config.toml
n_layer = 9
d_model = 192
n_experts = 64
experts_per_token = 2
d_expert = 160
d_shared_expert = 0
activation = "swiglu"
moe_layers = [1, 2, 3, 4, 5, 6, 7, 8]
router_score = "softmax"
normalize_top_k = true
routed_scale = 1.41
balance_loss = 0.000311
balance_bias = true
init_std_router = 0.0226
lr_router = 0.00117
vocab_size = 32768
norm = "rmsnorm"
norm_eps = 1e-06
tie_embeddings = "early"
optimizer = "soap_variant"
lr = 0.00438
beta1 = 0.95
beta2 = 0.98
batch_tokens = [65536, 131072, 262144]
seq_len = 512
train_tokens = 622700000
steps = 4148
dataset = "wikipedia_en"
Below are experts of layer 5 (counted from 0) of a mixture-of-experts language model. Rows are named router (the router's row for the expert) and show model dimensions 0-191. Each number is 128 + 24 x the weight over its row's rms, rounded and kept within 0 to 255.
After each expert's rows: a language model's description of what the expert responds to. This comes from a sample of Wikipedia text that the model never trained on.

# expert 26
router [142  78 110 145 101 157 110 135 154 123 174 126 141 134 115 120 153 138 124 126 168 111 151 130 154 150 180 116  97 134 117 156 120 161 122 178  92 154 122 109 149 100 133  94 111 103 133 109 142 132 167  97  94 145 161 108 134 103  93 158 118 127 142 196 106 161 107 124  96 117 148 117 115  68 148 114 115 131 107 118 150 139 159 163  83 157 110 139 141 135 161 147 136 136 109 121  92  87 174 156 168 120  86 120 145 157 138 134 147  95 112  90  99 156 116  97 166  97 111 136 104 132 142 140 116 126 110 144 140 142 166 123 147 100 153 101 141 131 122 103 147 139 116 102 118 154  87 109  82  95 148 128 123 113 122 154  96  93 149 161 101  77 148 126 122 145 133 143 145 110 137 169 144 136 131 142 127 140 116 132 127 111 143  94 129 105 141 128 126 147 190 142]
What it handles: Opening quotation marks and the first word of quoted speech or song, album and lecture titles, e.g. ", The, What, You.

# expert 50
router [151 150 117  98 126 150 115 146 135 134 120 143 170 135 112 100 139 146 126 135 149  94 126 103 103 101 119 101 115 106 138 112 144 130  91  95 124 105 122  70 127 100 125 108 142 118 159 146 110  82 115  95 108 153 106 116 120 147 141 116 133 134 156  86 101  69  95  87 158 157 127 138 128  92  70 124 146 134 134 149  76 111 115 144 120 124 144 103 124 164 126  94 157 178 152 133 135 117 178 121 112 107 167  96 121 104 169 137 101 111 115  85 158 124 127 140 176 142 144 129 116 107  92 105 105 130 136 128 106 168 117 120 164 155 139 125 108 173 137 154 174 101 127 141  80 122 126 168 159  79  73 157 129 148 158 122 136 146 124 110 141 135 133 117 127 139 114 138 156 159 112 141 144 146 116 149 103 126  92  95 112 159 124 136  97 104 106 154 124 103 114 168]
What it handles: Month names in full dates and the prepositions in, on or before that introduce years or periods, e.g. in 1893, 26 February.

# expert 43
router [151 130 115 155 113 147 176 130 149 146 147 138 186 142 126 116  85 125 125 132  96 162 139  94 115 134 102 144 109  83 166 121 115 134 127  97 140 122 136 201 112  75 127 153 120 152 112 114 127 154 150  87 129 111  94 123 109 133 147 127  58 176 124 123 136 144 107 115 111 140 126 132 145  72 129 108 130 129 145 113 142 103 121 134  96 126 126 145  98  73  73 113 170 150 111 140 114 131 129 125  94 146 136 148 112 100 118 113 125 127 133 143 101 138  99  90 136 139 150 156 154 130 116 174 137 130 136 135 111 153 133 127  94  76 109 126 156 125 167 141 180 124 127 125  81 139 109 141 114  74 127  69 102 129 134 121  85 146 115 139 118 133 106 156 151  97  86 143  92  98  98 137  96  99 150 115 107 146 104 142 139 115 118 122 117 160 115 150 118 144 140 124]
What it handles: Conjunctions, relative pronouns and clause openers like that, which, when, where, who, what, because, However, starting subordinate clauses.

# expert 53
router [111 139 111 159 151 117 141 136 165 104 130 113 111 136 129 123 161 114 123 135 151 111 184 103 154 168 145 141 100 125  94 171  93  90 140 102 110  92 136  97 107  96 142 121 109 135 163 145 147 113 109 121 152  97 102 156 124 145 129 134 137 121 121  80 158 160  98 154 116 141 142 100  88  97 126 150 121 136 140 104 136 138 130 145 155 138 143 142 121 140 120 109 146 103 110  94 123 105 146 129 128 129 102 159 104 120 122 135  99 131 157 132 129 114 123 151 137 100 138  75 103 105  94 121 147 142 108 163 161 183 144  87 146 104 153 154 126 151 126 159  75 152 131 130 138 107 105 180  90 166  83 154 128 111 122  98 173 108 146 172 106 124 129 118 127  95 145 116  97 102  97  93 127 105 131 137 144 142 177 146  96 176 158 141 127 157 161  79 154 144 155 106]
What it handles: Mid-sized numerals giving quantities in infoboxes and stats, such as elevations, weights, percentages and dates, e.g. 342, 183, 43.

# expert 36
router [135 148  75 137 142 127 121 127 129 110 118 134 118 104 165 139 136 112 139 143 138 114 183 130 160 123 166 107 168 160  88 109 111 112  96 116 103 130 115  99 114 173 151 145  93 139 144 141 110 129 127 127 100 181 104 131 115 110 137 161 143 136 140 142 142  73 123  87  97 100 166 137 104 135 135 112 146 160  86 149 112 124 139 155 104 120 112  96 114  94 126 127 107  81  93 108 138 170 123 123 102 127 122 130  94 162 137 130  93 134 114 139 100 132 161 146 170 154 163 119 141 126 142 185 138 128 146 145 156 163 153  94 127 110 139 125 105 103 145 113 112 143 111 170 144 154 143 107  88 160 117 135 107 120 136 145 143 132 100 148 139 121 127  89 113 145 142 124 158 103 142  85 121 149 142 104 142 166 169 124  99 154 117  64 114 138 159  66  74 119 118 139]
What it handles: Nationality, country and state words before an institution or noun, such as Australian government, California Court, British, Japanese chart, U.S. Army.

# expert 23
router [137 104 111 106  99 128 122 131 170 160 163 148 172 138 140 118 102 145 144 150 125 147 134 141 129 131 133 144 107 124 138 106  85  76 135 139 179 151  93 170 158 174 138 113 140  96 136 143 139 153 106 156 114 101  96 112 165 166 117 106 125 107 149 100 111 121 151 119 125 157 122 139  81 115 167  94 130 103  72 148 141 135  94 126 143 131 136 117  98 103 121 123 151 122 136 132 167 116  86 124 114 117  98 146 108 149  88 124 170 147 151 148 110  61 140 123 130 102 159 134 127 134 155  83 135 129 160 133 105 144 158 102 114 177 151 200 143 148 121 142 162 175 172 158 120 113 117 133 153 115 138 145 133 122 150 108 128 110 112 151 102 143 118 102 134 108 162 124 130 100 169 144 122 136 114 159 131 152 116 103 135 122  95  80 111 158 157 126 153 128 139 150]
What it handles: Final periods and line breaks closing sentences or headings in prose, including quote-period combinations like ". and )., before The or He.

# expert 10
router [132 141  78 104 174 108 135 101 134 159 115 146 102 158 127  85 160 179 135 147 101 106  85  81 114 117 111 134 106 129 141 117 123 162 175 151 129 100  83 134  88 142 114  90 127 103 109 138 122  93 139 134 121 183 153 150 138 137 111 152 123 112 105 101 114 114 128 142 121 156 104  85 108 119 123 151 118 113 117 133 133  89 168 138 141 130 136 140 143 156 100 116 156 146 161 117 158 133 139 189 140 105  84 152 152 151  87 151 119 155 136 133 140 108 148 136 136 111 115 143 101 127  88 161 130 128  84 127 107 116 171  91 153 118 142 113 139 164 128 151 145 150 168 155 148 148 141 172 118 120 104 144 163 124 123 134 102 139 126 123 137 152 143 169 100 155 113 134  99 118 139 125  72 159 142 117 144 137 122 135 139  83 173  82 112  97  97 124 156 149 146 133]
What it handles: Pipe characters opening or separating table cells, especially at row starts before numbers, plus list colons and dashes, such as Floors: 5.

# expert 31
router [108 151 133 174 164  99 112 125 129 159 117 127 142 161 142 171 125 110 167  89 152 150 109 148 152 111 112 124 103 121 126 138  89 113 127 131 104 144 155 160 148 116 136 123  84 133 142 152 149 128 186 133 135  84 103 146 137 144  92 144 123 134 175 111  99 117 147 136  79 149 122 102 151 145 114 133 116 133 120 114 103 113  99 127  99 114 138 112 136 107 149 104  87 166 136  98 106 105 105 168  85 130 120 156 104 111 157 112 124 149 132 125 144 112 122 152 144  91 151 100  96 119 134 118 155 149 125 153  87 166 112 121 147  96 136 180 110 180 125 106 152 130 162 135 131  81 116 158 115 145 102 127 113 174 173 146  96  83 120 141 112 135 128 130 152 167 109  95 157 124 111 131  85 135 142 115 143 126 114 151  91 167 100 127 100 172 149  98  92 156 102 120]
What it handles: Four-digit years after a month, in, or an opening parenthesis, as in January 1967, (1926), 2016; also century.

# expert 15
router [104  87 117 116 146 146 120 128 152 154 162 129 134 113 121 146  77 170 152 105 145 141 109 102 125 105 117 115 152 117 146 160 138 138  58 112 139 139  92  95 108 108 146  99 128 142 165 123 147 128 121 105 179 172 103 102 142  53 114  80 155 119 114  92 131 148 117 122 117 154 168 148 140 168 125  82 113  99 133 114 144 100 144 142 100 137  80 132 123  86 118 147 139 133 119 123 100 138 113 112 145 117 139 132 166 138 127 101 107 155 137 132 135 140 112 135 135 148 105 129 123 117 128 127  98 138 132 146 132 132  97  88 138 162 138 117 170 139  76  82 126 132 174 123  93 110 149 135 148 143 113 126 127 187 156 111 139 107 160 101  77 133 135 152 127  89 113 121 119 137 142 164  83 118 151 132 130 105 134 150 157 111 143 129  84 143 166 108 102  91 153 141]
What it handles: Past-tense action verbs right after a person's name or he, and following prepositions in biographies and plots, such as wrote, described, for.

# expert 48
router [149 161 104  81 146 110 147 134 131 170 122 131 145 148 138 152 159 122 148 157 106 114 150 132 153 141  90 120 100 150  92 139 144 152  89  98 125 139 138 106 140 122 112 145 138  99 158 153 144  89 125 115 131 104  85 170 108 148 186 109 160  92 115 161 108  85 132 114 126  98 117 156 144 127 119 143 115 155 113 111 179 147 144 146 102 157 156 113 125 106 100 169 135 110 119 156 171 117 166 124 148 118  99 122 137 160 134 158 143 154 116 179 149 134 130  93 151  97 149 143 169 154 132 117 131 110 137 138 175 141 136 130 162 126 108  93 140 100 132 157 116  90 102 117 112  90 129 133 129 126 123 137 123 123 123 125  94 134 124 146 131 143 131  97 157 118 171 142 104 164 122 170 146 139  66 168 169 121 107 112 111 121 136  49 101 138  97 132 120 144 149 132]
What it handles: The word the, and similar determiners like this, its, entire, after a preposition such as at the end, over the South China Sea.

# expert 37
router [110 135 170 111 195 134 200 117 112 125  69 125 157 160 137 174 125  83 111 147 130 116  96 140 145 128 155  89 128 132 124 169 165 113 130  86 169 107 129 119 136 113 115 145 150 100 145 101  89 149 123 155 111 109 132 150 140 139 119  95 107 134 109 153 139 119 102  79 130 134 145 121 117 161 163 121 154  95 111 129 155 107 138 102 100 126 169 145 153 108 144 158 152 126 127 155 104 147 136 150  90 139 131 122 132 116 142 172 146  89 152 131 139 143  65 136 118 100 129 139 127 105 136  95 137 149 126 117 115 105 123 154  94 110 104 140 145 149 170 147 160 116 137 148 131 123  99 178 141 146 123 119 139 127 107  85 160 150 161 103 103 143 108 143  98 165 149 144 160 123 115 150 123 168 139 119 134 122 124  97 153  75 117 148 164 102 142  89 134 130 112 148]
What it handles: Inner pieces of foreign surnames and rare words, often with accented letters, such as -leg- in Bollegraf, -os- in Stosur, ž, ø.

# expert 59
router [161  90 128 157 114 165  96  81 107  91 110 107  78 125 120 111 107  91 167  88 168 104 149 111 137 112 123 101 137 153 133 116 106 153 134  93  85 155 117 166 129 161 106 151  93 147 127 110 106 116 136 139 116 158 109 178 122  89 139 143 120 102 140 144 117 128 148 148  66 150  95 130 101 135  97 155 116 107 165 143 110 122 112 127 149 121 147 141 119 140 163  95 115 161 113 129 142  77 120 105 118 103  79 100 140 150 112 137 107  91  79 117 143 129 134  91 105 146 157 120 132 113  93 146  99 119 150  96 137 134 146 159 120 139 156 118 137 154 151 150  93 135 116 136 146 106 182  86  77 136 127 136 124  94 114 152 124 120 115 137 169 115 137 136 136  71 150 144 117 146 143 134 133 101  94 104 124 109 121  88 157 124 131  96 136  98 137 144 114 160 143 137]
What it handles: Capitalized words in table cells or semicolon lists naming categories, teams or outcomes, e.g. Nominated, Won, MPC, Team, Studio album.

# expert 9
router [178 165 105 103  90 154 111 131  93 109 120 129 121 126 147 106 131 148 120  94 140 131 116 119 136 180 127 127 107 138 122 149 114 128 123 131 115 138 115 110 162 114 132 141  95  64 131 151 136 122 138 154 155 132  96 158 122 121 108 168 134 116 122 124 129 131 153 105 135 101  75 129 111  89 128 166 127 135 125 159 107 141 187 103 140 140  88 138 132 152 145 118 142 127 130 102 159  98 124 151  79 138 125  86 187  97 150 135 129  74  96  94 113 147  94 112  99 150 155 134  95  95 148 136  87 127 128 153 126 175  91 119 152 173  83 114 144 111 154 159 109 171  94 115 127 169 129 125 106 141 135 153 109  95 132 152 103 128 173 138 164 139 110 124 130 135 140 125 138 117  82 134  99 113 119 144 118  85 109 120 139 116 126 128 165 116 122  82 114  85  99 103]
What it handles: First letter or opening piece of a capitalized proper name, often call signs, places or people in lists, such as K, W, Brendan.

# expert 29
router [101 127 138  92 123 164 172 141  91 128 114 122 156 112 133 130 105 123 134 137 155 158 116 150  80 131 135 144 141 148 159 135  91  80 161 145 113 122 117 158 173 128 189 161 120 158 170  99 131  95 117 148 154 118 189 139 123 140 133 103 137 137 138 122 104 158 140 125 138 121  98 144 125 101  86 109 161  91 165 166 122 142  91  91 153 134  94 100 116 143 109 148 110 132 158 155 172 159 140 120  93 136 149 117 160 139 110 131 154 139 151 124 143 105  73 120  99 155 114  94 117 111 113 138 172 124  99 132 107  96 123 149 120 163 149 166 114 143 122  89 155 110 132  99 140  94 145 103 161 126 143 135 119 122 119 115 111 127 110 159 142 142 132 151 106 112 145 129 127 169 131 174 166 148 100 140 123 145 186 172 117 132 118 147 144 136 150 131 116  86 101 104]
What it handles: Word-final pieces of Latin genus and species names and family suffixes like -idae, -aceae, -ensis, plus some noun endings like River, School.

# expert 8
router [ 92 122  84 164 173  53 190 143 100 148 110 129 120 124 114 132 153 105  87 170 129 143 132 132 106  92 186 157 130 115 106 142 142  94 136 134 146 140 178 136 131 100 116 137 119 178 100 118  93 129 133 129 110 124 133 131 136 155 135 147 146 108 117 147 151 116 143 161 126 120 126 154 151 143 131 139 138 126 112 158 140 154 110 123 100 111 139 152 153 142 122 123 130 152 159 163 141 132 115 140 152 142 133 111 120 164 137 165 140 157 173 162 118 125 154  95 121 127 137 119 131 118  96 130 136 111  91 136 105 107 144 152 137 101 165 156 141 108 121 142  96 124 136 107 146 105 103 100 145 166 146  85 128  89 107  74 173 163 166 154 125 162 152 104  89 108 131  95 135 131 157 144  92 122  86 135  73 147 154 127  82 137 157 132 162 144 148 156 132 122 132 119]
What it handles: Word-internal pieces following an initial fragment in uncommon or technical words, such as shr-oud, chronic-ler, acet-ylene, circ-umn-avigated.

# expert 21
router [104 124 149 153  90 102 162 118 169  95 114 149 112 189 104 125 129 135 141 148 139 111 114 108 115 160 149 115 140 158 131 139 119 124 127 191 146  64 139 128 160 124 121 134 130 123 111 145 171 167  96  87 154 111 101 125 117 148 138 103  95 166 146 178  97 114 106  93 156 134 107 130 138 144 131 116 118 132 162 110 127 109 180  82 125 100 104  81 130 158 142  94 151 175 133 129 118 104 130 143 107 121  86 121 136  98 166 123 182 113 110 133 165 121 130 117 149 143  86 144 125 155 126 145 142 138 151 151 175 134 165 126 153 161 189 120 163 134 116 124 105 103 115 112 133 180 133 138 122 129 119 132 145  95 137 136 104 138 126 143 132 109  99 127 151 119 126 156 146  99 149 120 175 168 129 134 117 133 121 162 150 105 116 156 106 142 107 133 159 137 125  92]
What it handles: Opening brackets before born, age or loan notes in biographies, plus coordinate and superscript symbols, such as (born 2001), (age 31), ^{.

# expert 33
router [127 125 124  99 165 167  97 151 132 103 120 124 175 113 126 113 112 160 103  93 132 118 121 101 153 108 114 133 138 138 139 134 130 145 141 166 111 124 175 154 112 108 185 162 124 140 124 105 108 106 124  97 120 141 168  86 142  87 119 137 118 168 138 173 103 154 144 161  78 120 139 124 115 146 103 135 173 151  84 140 148 140 158 119 104 145 141 138  98 162 171  83 105 110 149  96 110 154 108 152 148 158 144 104 132 164 125 131 144 173 178 131  87 114 142 123 172 154 133 153 132 180 135 138  84 123 122 138 151 113 140 162 154 125  97 105 122 154 138 151 152 136 123 126 119 100  94 117 129 140 156 136 158 119 147 122 127 126 103 152 138 124 165  97 100  96 101 147 138 150  99 145 124  91 115 108 100 109 153 118  98 123 141 102 165 124 132 118 111 143 174 185]
What it handles: Capitalized content words inside song, album, film and book titles, such as Love, Night, Way, Beautiful, Street.

# expert 14
router [102  89 133  99 113 142 126  84 104 150 157 117 123 145  76 152  94 132 136 126 147 155 119 158 109 127 115 126  92  81 119 128 153 152  85 122 150 146 162 102 129 115 109  84 130 118 136 111 144 110 118 107 138 128 117  83 159  86 182 104 156 124  96 129 148 134 112 156  79 125 139 157 119 154 144 152 101  75 123 133 165  87 108 127 116 114  94 137 117  86 125 160 164 129 148 109 152 173 103 145 152 120 124 124 173 147 130 128 154 142 136 123 141 131 106 150 103 118 140  84 158 122 112  90 171 130 123 147 136 122 149 146  97 120 118 104 158 137  85 122 140 131 151 118 144 103 139 162 146 139 123 144  84 151 129  87 114 119 185 119 129 155 165 145 125  87 111 121 106 174 120  85  80 102 128 137  88 104 143 103 135 133 167 133 112 152 140 117 132 123 163 128]
What it handles: Transitive verbs, often after to, not or would, and usually followed by their object, e.g. make, provide, bypass, aim, expand.

# expert 35
router [141 146 141 120 150 122 173 135 108 119 106 122 200 153  94 134 140  86 102 119 159 120 100  96 107 143 143 111 138 140 158 153 133 120 169 114  90 151 107 140 149 137  92 155 146  93 149 148 101 147 165 125 118 111  93  82 110 108  97  85 121 117 112 133 125 103 105 138 155  96  89 143 119 135 142 140 142 130 118 165 125 147 143 105 150 125 154 139 127 108  81 103 104  87 111 179 104 116 107 110  91 116 125 104 169 140 139 111 142 119 171 136 168 146 150 141  97 159  97  92 127 171 158 114 128 129  96 133 108 139  89  63 158 128 109 133 148 125  89 104 131 167 133 149 115 157 113 113 120 104 144 129 184 146 155 148 138 125 156 119 123 121 137 157 115  96 114 123 141 125 138 112 137 117 128 142  81 120 140 121 163 140 129 116 124  83  94 117 120  91 124  80]
What it handles: First word or name piece starting an article's lead sentence after the title and short description, e.g. Reg, He, born.

# expert 17
router [178 167 143 126 107 100 121 136 157 171 162 126 200 161 138 156 102  93 121  93  93 145 136 124 120 119 143 128 136 121 119  97 154 140 132  77 159 102 119 103 144 152 101 113 149 138 142  99 156 127 118 176 134 129 100 148 110 103 115 100 110 131 134 134 111 130 136 107 111  85 118 110  90 105 159 184 106  89 136 139 123 110 126 130 152 137 146 114 149 107  80 116 114 174 167 117 124 156 172 112 101 112 161 132 149  97 158 128 128 151 100 133 100 152 145  92 137  99 144 134 150 166 133 135 153 119 100 124 123 111 128 108  95 140 136 164 142 133 117  89 118  85 118 142 123  68  99 130 138 131 116 105 177 157 175 147 121 143 127 119 151 135 145 143 149 131 123 123 113  94 125 140 101  94 142  73 161 145 125 111 102 131 146 123 133 155 174 113 139 136 169 113]
What it handles: Conjunctions and subject pronouns opening a new clause after a comma or period, mostly and, also he, she, but, which, while.

# expert 41
router [130 159 127 128  97 148  85 119 124  98 149 140 156 169 106  91 133 119 119  96 157 137 110  75 150 140 126 130 143 155 149 108  99 124 122 112 135 167 161  59  92 150 106 124  95 102 149 156 119 137 154 126 135 153 122 152 143  95 106 122 126 161 105 125 169 121 123 133 110  93 146 148 163 114 138 163 150 126 143  97 102 142 188 131 133 148 117 127 176  80 101 139 156  99 136 118 116 154 166 142 107 165 143 108 117 102 135 133 161 102 146 124 149 119  79  74 121 103 150 144 156  94  99 128  87 123 144 122 113 139 123 116 110 117 104 120 128  98 103 113 111 162 144 138  75 118 164 104  85 137 152 119 132 175 127  84 148  98 134 143 115 101 119 144 133 129 123 101  96 110 141  82 123 132 138 136 140 108  87  92  97  80 129 138 138 108 126 111 129 160 129 116]
What it handles: Personal first names before a surname in cast lists, squad tables and prose, e.g. David, Ashley, Darren, Mike.

# expert 6
router [149 117 133 106 107 163 125 120 160 148 151 147 121 118  97 112 129  74 105 116 166 118 126 135 143 114 101 134 123 113 146 137 168 136  75 130 157  88 176 146 119 132 121 161 146 112 154 109 127 125 111  95 134 164  91 110 141 170 105 110 139 143 143 122 141  71 187 147 146 128 128 145 107 126 105 127 123 126 130  98 118 184 106 101 157 141 113 145 165 118 102 128 160 108 115 137 158 149 139 120 123 110 153 119  93  98 123 112 136 135 133 149 138  74 139 124 150  94 129 124 101 174 180  93 100 146  92  97 158  96 120  99 156 160 120 147 114  94 169 145  84 120 147 144  88 143 149 116 149 133 113  89 152 185 120 134 152  91 100 130 147 149 109 128  83 136 109 119 108 129  61 125 144 118 134 131 139 118 130  99 131 112 113 149 130 130 147  75 141 140 115 132]
What it handles: Line-initial dashes and line breaks that start "Field: value" rows in infobox or taxonomy lists, such as - Designer:, - Clade:, - Occupation:.

# expert 18
router [107 146 124 132 176  93 161 133  96 191 108 119 185 148 106 116 166  91 105 150 157 141 135  71 160 128 147 119 168 122 116 120  93 148 127 171 168 138 143 114 177 117 138 117 148 153 123 139 102 166 135 106 161 109 115  94 141 149 118 138 154  93 126 147 165 100 146 121 156 127 127 111 109 131 136 118 122 152 113 134 126 154 152  99 121 131 108  99 167  81 158 122 166 110 146 142 121 136 125 150 117 166 142 141 167 151 146 171 128  91 143 152 107 136 160  99 117 102 116  95 100 151 134 155  99 128  93  97 126 173 136 165 118 117 103 131 135 111 148 110 119 128 148 146 104  97 115 156 129 161 150 145 176 105 112  92 148 165 162 140 106 145 143 110  82 144 147 119 159 153 119 130 116  93 167 160 115 107 104 111 120 160 115 152 137  99 123 118 118 115 122 124]
What it handles: Mid-word letter pieces inside non-English proper names of places and people, such as Kadhalukku, Mikisato, Natanz, Polsat.

# expert 57
router [140  69 149 139 178  71 138  86 133 104 127 143 120 133 102 102 135 124 143 123 133 159 121 147 147  96  74 151 134 135 142 175 140 101 157 112 107 131 115 108 138  81 111 125 108  91 155  95 127 149  93  98 109 156 137 125 116 140 130 137 128  95 162 110 107 119 149 114  59 200 132 131 157  82  95 142 154 160 134 127 114 104 151  86 170 129 138 140 106 145 108 155 156 117 107 151 125 121 120 116 155  93 159 140 114 142 178  98  84 148 118 128 134 124 130 131 137 126  82 102 122 141  92 136 168 148 154 103 168 138  79 112 140 164 115 131 155 148 114 105 166 120  90 116 128 138 124 125 119 115 105 115 119 143 131 132 150 137 115 125 124  90 139 140 123 136 160 149 132 138 157 117 135 136 116  98 151 143 160  98 160 126 108 149 145  84 130  89 153 132 105 127]
What it handles: Field names and numbers in infobox-style lists and tables, such as Successor, Place of birth, Language, Coordinates, Genus.

# expert 11
router [156 118 157 137 132 154  99 144 123 100 130 117 124 156 125 145 123 156 105 138 120  95 130 116 109 148 137 154 134 122 135 171  84  79 157 136 119 132 154 194 127 107 162 102 128  87 112 146  80 100 139 164 152 110 160 130 149  70 146 121 140 111 142  89 137 137  98 116 127 104 109  80 154 141  89 111 136  84  63 107 151 128  85 141 117 118 128 139 177 130 180 140 139 155 141 173 119 143 130 177 125 120 144  92 148 123 136 145 127 106 155 162 164 157 150 136 122 124 120 104  85 152 114 127 125 114 106 133 151 101  95 135 145 124 101 113 108 164 122 121 108 131 143 120 149 163 145 157 136 114 151 130 157  90  75 136 127 124 156 146 108 120 122 149 146 163 123 106 107 155 147 138 146 121 164 101 123 149 119 157 125 103 124 128  97 143 197 117 135 131 127 107]
What it handles: Byte pieces of non-Latin scripts (Arabic, Malayalam, Japanese, Korean, Khmer) in name glosses, plus LaTeX subscripts, degree signs and coordinate pieces.

# expert 38
router [100 124  93  99 124 171 123  71 149 176 122 129 110 179 143 131 136 124 129 133 178 136 126 135 138 135  98 117 128 158 133 119 150 132  87 135 135  86 144 160 100 163 119  99 123  83 121 106 156 131 117 151 114 154 144 141 119 156 120 126  80 157 156 100 131 145 123  98 145 157 143 152 144 141 100 109 146 127 159 104 176 117 158 137 144 135 107  93 108 127 169 177 151 150 119 102 159 130 154 134 122 102 101 116 143 138  95 134 101 126 112  87 141 148 131 126 162 150  93 154 110 125 152 145 110 121 136  61  90  92 165 171 137 171 119 127 121 180 123 113 119 156 160 152 116 110 164  95 125 105 110 152 150 136 149 103 114 157 121 106 141  94 105 133  89  77  79 123 132 115 121 119 134  99 132  86 137 140 150 127 140 125 145 129 109 109 148  91 138 101 130 135]
What it handles: Pipe characters and semicolons separating cells in tables, results lists and awards listings, e.g. | between name and party.

# expert 4
router [133 142 138  94 170 129 124  97 150 112 124 145 118  95 163  67 130 148 140 150 148  95 126 102 152 110 110 112 137 145 128 148 108 138 165 156 145 124 100 119 138 158 152 161 107 129 105 103 127 139  94 110 125 123 143 122 126  93 120 157 128 146 176 167 166 129 161 149  92 124 156 140  97 144 132 108 123 137 138 144 180 103  84 114 135  97 135 138 106 123 173  98 121 161 105 117 142 122 117  72 150 112 144 112 157 133 161 117 126 110 161 129 135 131 106 154 155 105 113 124 177 157 131 135 127 136 109 105 116  97 111 127 114 123 140 144  96 135 178 179  90 106 121  83 127 124 164 103 147 129 102 149 132 139 120 139 122 152 106 114 152 157 165 123 107 147 151 140 181 156 198 105 133 112 120  87 127 113 184 148 167 135 126  80 127 121 137 149 109 162 134 154]
What it handles: Capitalized words in section headings and institution or competition names, such as Career, Personal, League, World Cup, Department of.

# expert 2
router [132 154 129  98 159 102  88 112 124 167 111 114 164 103 165 137 152  86 162 177  94  87 153 151 137 169 115  64 132 138 140  96 115 127 119 133 137 160 106 106 181 195 138 145 137  88 102 143 112 129  98 126 140 117 112  93 124 104  99 117 131 143 118 106 149 150 162 121 155 116 152 141 136 150 194 112 148 113 146  92 133 144 120 139 127 111  87 126 132 154 161 117 125 126 155 102  91 130 157 141 132 138 106 156 111 157 131 140 138 109 102 108 137 147 113 129 135 106 113 124 155 127 128 108 127 136 152 140 199 119 126 145 142 133 130 114 166 109 141 142 114 124 161 130 111 136 101 164 156  85 118 146  84 114 100  85 166 146 120 111 132 126 153 109 153 140 174 157 137 132 133 136 113  89 147 133  93 104  85 126 120  78 116 129 137 107  89 121 102 124 137 134]
What it handles: Prepositions and articles before team, club or institution names in sports biographies, plus dots in abbreviations, e.g. at, against, A.S.

# expert 1
router [127 154 161  77 121 160 139 132 119 100 132 125 172 127 125 137 112 150 126 100 133 147 116 129 141 175 131 111 136 144 135 152 114 145 139 142 133  86 143 115 120 135 207 124 137  85  97 138 104 126 137 141 106 156 164 137 148  79 117 108 102 165  97 128 133 125  95 118 110 116 138 169  84 140 128  78 177 128 132 158 105 126 153 112 138 129 123 148 101 161 134 106 107 138 115 126 110 140 150 126 123 149 148 143 132  90 112 169 143  93 131 133 133 129 100 117 138 156 132  92 131  85 152 125 115 125 172 126 137 100 143 130  88 171  88 136 151 145 156 103 138 118 120 148  78 104 134 122 101 119 148 161 172 141 117 122 130 119 138  93 110 137 118 162 152 153  93 129 191 126  92 150 136 178 128 105 171 118  95 124 133  97 131 152 181 101 168  97 145 136  96 131]
What it handles: First pieces of personal names, mostly surnames or middle names after a first name, such as S-, Mc, Schmidt, Holmes.

# expert 22
router [170 103 122 142 107 102 106 138 170 144 133 113 150 129 117  97 113 112 143 117 139 115 156 131  96 105 161 107 132 156 116 134 131 140  99 155  93 134 117 169 147  96 147 123 158  91 124 155 142 153 115 156 148  95 118 180 121 102 109 155 139 126 148 132 134 101 131 151 115 159 143  86 147 104 117 127 118 124 109 131 145 134 130 158 102 134 119 151 150  96 134 105 168 105 128 148 137 127 169 114 108 148  67 103 159 185  64 154  95 138 123  98 127 110 134 142 100 123 132 138 105 134 125 101 137 134  91 152 203 112 105 135 119 138 135 127  93 114 117 144 145  89 165 131 137 143 135 147 128 126  92 154 119 138 131 181 167 132 142 107  80 139 138 132 157 156 168 127 150 137 118 129 162 130 118 173 117 130 122  74 109  80  88 152  89 100 101 135 132 151 132  88]
What it handles: Decimal points, degree and minute marks, dashes and commas inside numbers, coordinates, times and scores, such as 48.083°N, 6:28.2, 1979-013A.

# expert 51
router [122 128 134 107 110 137 167 146 133 173 139 120 121 118 154 172 109 106 127 154 135 142  91 149 109 122 199 114 102 121  67 110 117 174 125 124 150 135 106 181 121 107 145 112 132 106  90 163 111 155 105 111 102 119 152 124 102 145 116 130 163 118 151 142 126  61 112 128 182 104 132 110 141 150 141 146 150 135 113 129 184 162 128 107 150 119 101 109 105 142 134 144 105 114 100 127 131 127 112 153 206 130 142  95 113 113  97 121  88 117 107  69 140 131 142 148 139 135 135 125 140 108 133 126 127 142 127  92 161 104 116  81 143 132 142  93 129 118 161 173  99 108  96 135 144 117  75 155 140  99 115 115  79 136 134 125 139 157 112 133 148 129 123 139 114 106  93 105 142  83 174 146 141 106 101 140 118 103 151 102 123 139 123 168 134 111 120 124 149 133 115 122]
What it handles: Hyphens inside compound modifiers, line breaks, and compass directions like west, north in location phrases, such as guitar-driven, star-studded.

# expert 32
router [146 122 114  78  86 144 124 119 120 109 128 141 109 154  99  67 139 138 107 126 107 147 111 118 160 145 147  97 114 153 113 117 130 137 164 163 127 137 135 116 161 105 125 121 136 164 113 137  82 152 100 158 142 142 124 135 171 142 138 152 133 109 127 152 110 126 161  87 136 121 132 155  71  96 149 133 151 172 127 172  97 140 160  96 116 119 115 131 112 119 145 129 129 122 139 134 119 153 176 161 115 162 119 126 147 114 161 150 128 102 135 110 128 112  99 151 145  99 146 117  91 117 135 182 120 131 110 140 113 139 125 147 145 103  83 120 100 124 126 148  89 128  96 104 109 137 123 126  81 148 135 146 107 108  90 124 159 115 112 147 128 141 118  86  62 132  97 158 175 131  97 122  86 126 166 125 132 102 142  78  99  96 149  95 100 117 143  82  66 145 118 120]
What it handles: First pieces of place and foreign proper names, especially geographic, e.g. Los, San, Hong, Com(oros), Bo(hai), Khal(af).

# expert 56
router [115  92 115 155 145 136 106 140 124 102 131 141 118 123  99 142  97 146 135 102 115 163  90 119 114 147  64 125 141 131  60 116 117  86 157 110  97 146 103 111 140 110 134  91 116 121 128 119 110 103 136 108 112 110 180 116 134 143 113  96 141 132 145 110 134 118 148 140 117 169 110 126 115 150 135 154 122  58 142  98 144 108 118 103 140 107 171 138 120 167 129 154 104 107 116 179 144 103 104 143  96 136  89 150 129 100 100 120 104 132 140 107 117 128 151 139 135 137 143 119 134  89 171 126 159 144 148 123 111 149 137  91 142  97 112 144 108 144 149 100 158  89 154 154 134 167 100 177 160 192 131 120 152 158 142 153 167  85 152 132 122 154 146 145 119 104 103 151 105  55 108 144 121 130 129 118 133 115 113 157 105 137 149 144 123 121 173 122 109 144 128 163]
What it handles: Past participles and predicate adjectives after was, is or were, e.g. born, located, known, developed, held, able.